{"n_layer": 8, "d_model": 320, "n_experts": 24, "experts_per_token": 1, "d_expert": 656, "d_shared_expert": 0, "activation": "swiglu", "moe_layers": [1, 2, 3, 4, 5, 6, 7], "router_score": "softmax", "normalize_top_k": false, "routed_scale": 7.1, "balance_loss": 0.0194, "balance_bias": false, "init_std_router": 0.0314, "lr_router": 0.00136, "n_head": 5, "n_kv_head": 1, "head_dim": 64, "vocab_size": 4096, "norm": "rmsnorm", "norm_place": "pre", "norm_eps": 1e-05, "positions": "rope", "rope_base": 10000.0, "rope_fraction": 1.0, "qk_norm": true, "attn_scale": 0.125, "tie_embeddings": false, "parallel_block": false, "init": "normal", "init_std_qkv": 0.025, "init_std_o": 0.0, "init_std_up": 0.025, "init_std_down": 0.0, "optimizer": "soap_variant", "lr": 0.0027, "beta1": 0.95, "beta2": 0.99, "weight_decay": 0.041, "lr_head": 0.00924, "warmup_steps": 77, "schedule": "wsd", "decay_fraction": 0.605, "decay_shape": "sqrt", "final_lr_fraction": 0.0, "batch_tokens": 131072, "seq_len": 256, "doc_mask": true, "train_tokens": 1157000000, "steps": 8828, "dataset": "wikipedia_en"}
Below are experts of layer 2 (counted from 0) of a mixture-of-experts language model. Rows are named router (the router's row for the expert), gate (a neuron's input weights, with its number), up (a neuron's input weights, with its number), down (a neuron's output weights, with its number) and show model dimensions 0-79. Each number is 50 + 15 x the weight over its row's rms, rounded and kept within 0 to 99.
Before each expert's rows: "raises" lists some tokens whose logits its average output raises strongly, later layers aside. This comes from a sample of Wikipedia text that the model never trained on.

# expert 17
raises: "===", "==", "|", "The", "-", "A"
router:28 58 76 99 51 55 55 45 68 38 56 58 57 66 56 63 53 58 54 61 45 70 43 53 51 55 75 38 34 31 46 42 44 65 63 31 43 70 78 49 50 65 32 74 47 59 76 62 57 59 26 62 53 39 44 64 06 52 47 37 56 61 42 83 38 71 38 43 42 55 49 38 78 52 59 46 48 73 57 65
gate8:50 23 40 19 37 53 24 34 27 40 59 55 61 38 58 62 83 51 58 57 44 27 52 39 41 50 49 56 60 45 67 42 24 43 42 27 68 70 64 27 48 49 64 31 45 48 71 29 48 75 45 48 82 33 41 44 54 59 34 71 38 50 83 49 54 44 49 67 60 59 62 59 59 55 33 66 46 90 46 40
up8:48 38 48 05 60 56 44 24 64 58 37 59 60 63 61 17 42 48 48 39 49 34 52 68 46 42 52 35 49 35 48 34 33 41 23 49 71 63 46 40 65 39 63 48 38 51 43 38 42 72 19 32 65 39 42 57 48 36 61 51 49 57 69 44 54 49 54 60 62 72 70 54 75 47 41 44 25 77 51 52
down8:44 38 61 64 25 74 55 49 63 27 72 53 57 68 20 72 41 79 64 50 60 48 42 60 35 35 81 41 11 64 54 48 51 61 63 36 67 69 45 61 36 53 30 53 51 37 34 47 48 64 37 49 39 60 32 75 20 53 56 30 37 57 36 85 55 26 11 67 31 59 53 44 27 42 42 34 73 54 52 64

# expert 18
raises: "\n", " The", " It", " In", " He"
router:34 38 61 58 58 22 31 50 35 20 63 25 66 37 55 67 56 59 35 46 46 71 99 33 51 58 52 34 70 41 63 54 64 37 40 38 63 79 57 22 49 49 65 41 33 66 76 58 65 23 23 73 69 69 40 47 54 58 41 26 55 49 53 41 07 58 47 45 44 75 88 40 56 59 81 84 33 46 55 48
gate13:47 46 37 84 53 49 45 47 27 68 67 52 71 68 64 38 67 67 46 33 46 65 73 17 67 38 35 51 63 64 36 46 48 48 35 43 43 26 62 44 48 38 52 75 78 63 62 77 62 51 46 49 61 42 33 26 60 47 36 66 23 47 59 60 48 40 21 31 63 64 43 37 41 63 39 81 48 27 41 19
up13:50 37 75 70 35 32 27 50 43 57 14 42 50 56 93 35 93 37 36 45 22 57 45 28 61 25 76 28 51 62 45 59 53 52 32 77 37 25 72 42 58 42 60 38 53 51 32 50 61 35 69 35 41 57 39 37 64 60 32 40 35 58 60 49 51 29 54 27 67 45 58 61 41 52 40 76 34 40 45 21
down13:51 61 64 56 48 55 56 51 55 43 42 46 73 62 84 64 44 44 57 11 40 40 82 63 60 26 67 17 41 43 73 40 54 56 46 48 63 59 32 31 47 68 39 34 40 32 22 58 34 31 58 44 62 34 58 03 69 56 31 47 52 34 34 59 53 61 44 57 44 50 51 30 50 37 56 04 55 55 35 66

# expert 1
raises: ",", ".", "-", "us", " and"
router:63 58 43 66 77 21 42 62 40 15 34 64 58 55 69 30 50 53 51 48 31 38 59 55 43 56 41 65 46 47 41 51 40 37 54 67 45 29 42 60 69 23 43 46 60 33 43 54 89 46 30 56 55 62 52 45 32 29 52 58 46 52 50 86 78 69 55 61 52 36 65 68 59 48 64 61 41 16 28 58
gate0:28 52 25 52 75 56 36 23 39 48 41 71 31 53 41 47 48 53 44 75 49 40 61 71 51 66 45 48 67 25 68 53 52 45 73 70 53 99 24 48 28 60 30 52 23 83 57 45 67 43 52 51 51 58 33 44 69 60 49 54 49 72 49 41 75 44 57 48 40 58 43 59 67 52 39 42 52 51 51 41
up0:49 64 49 52 62 55 52 71 68 61 38 54 70 32 64 77 24 85 45 82 69 55 52 50 13 44 25 58 44 48 25 74 57 59 57 48 22 02 35 39 60 35 26 42 66 55 54 42 55 72 58 54 50 49 64 11 48 30 54 42 38 33 46 45 44 24 28 64 57 53 69 28 57 59 28 77 41 42 55 47
down0:70 29 52 46 61 54 60 87 37 62 45 61 72 40 60 34 37 42 72 50 50 67 42 56 48 44 36 46 41 58 51 65 53 34 61 62 66 35 35 45 37 67 42 46 70 40 56 50 50 56 84 69 14 30 47 59 44 54 51 36 42 57 39 37 36 60 74 39 39 61 46 64 53 62 31 56 57 65 25 50

# expert 0
raises: " ", ",", ".", " and"
router:44 29 49 65 28 41 41 44 70 51 81 61 27 37 35 62 92 20 68 55 12 47 61 54 37 35 54 56 37 22 53 43 44 45 45 68 39 63 61 42 41 53 66 52 37 45 14 44 42 58 39 33 54 80 46 34 56 26 55 54 65 49 43 89 75 57 52 61 31 48 47 36 33 65 42 20 33 46 55 33
gate13:67 31 72 42 56 60 77 39 55 57 68 30 57 57 56 46 44 59 52 50 42 54 41 26 66 84 61 66 43 40 41 32 61 49 58 48 46 48 41 56 50 84 72 62 29 20 37 59 45 81 49 45 56 69 34 56 45 55 40 60 63 60 56 72 54 75 69 45 57 55 43 40 21 45 60 60 68 39 51 42
up13:18 39 17 47 63 58 56 34 50 44 48 53 41 52 26 59 34 65 38 92 61 48 45 61 31 52 49 54 47 22 56 43 27 54 59 99 46 57 60 57 70 22 32 48 65 72 56 24 53 62 42 33 92 59 55 58 44 44 69 37 59 37 65 43 39 46 53 52 30 49 26 41 52 35 61 44 68 71 44 71
down13:44 58 76 59 38 55 58 67 57 65 42 45 47 65 51 14 60 71 50 47 63 36 62 60 39 61 58 47 38 68 57 22 40 49 37 46 53 58 51 45 42 33 46 39 60 62 51 75 71 26 68 53 66 56 61 60 55 69 47 29 54 78 31 47 14 45 17 46 51 46 65 62 37 37 41 31 50 64 41 44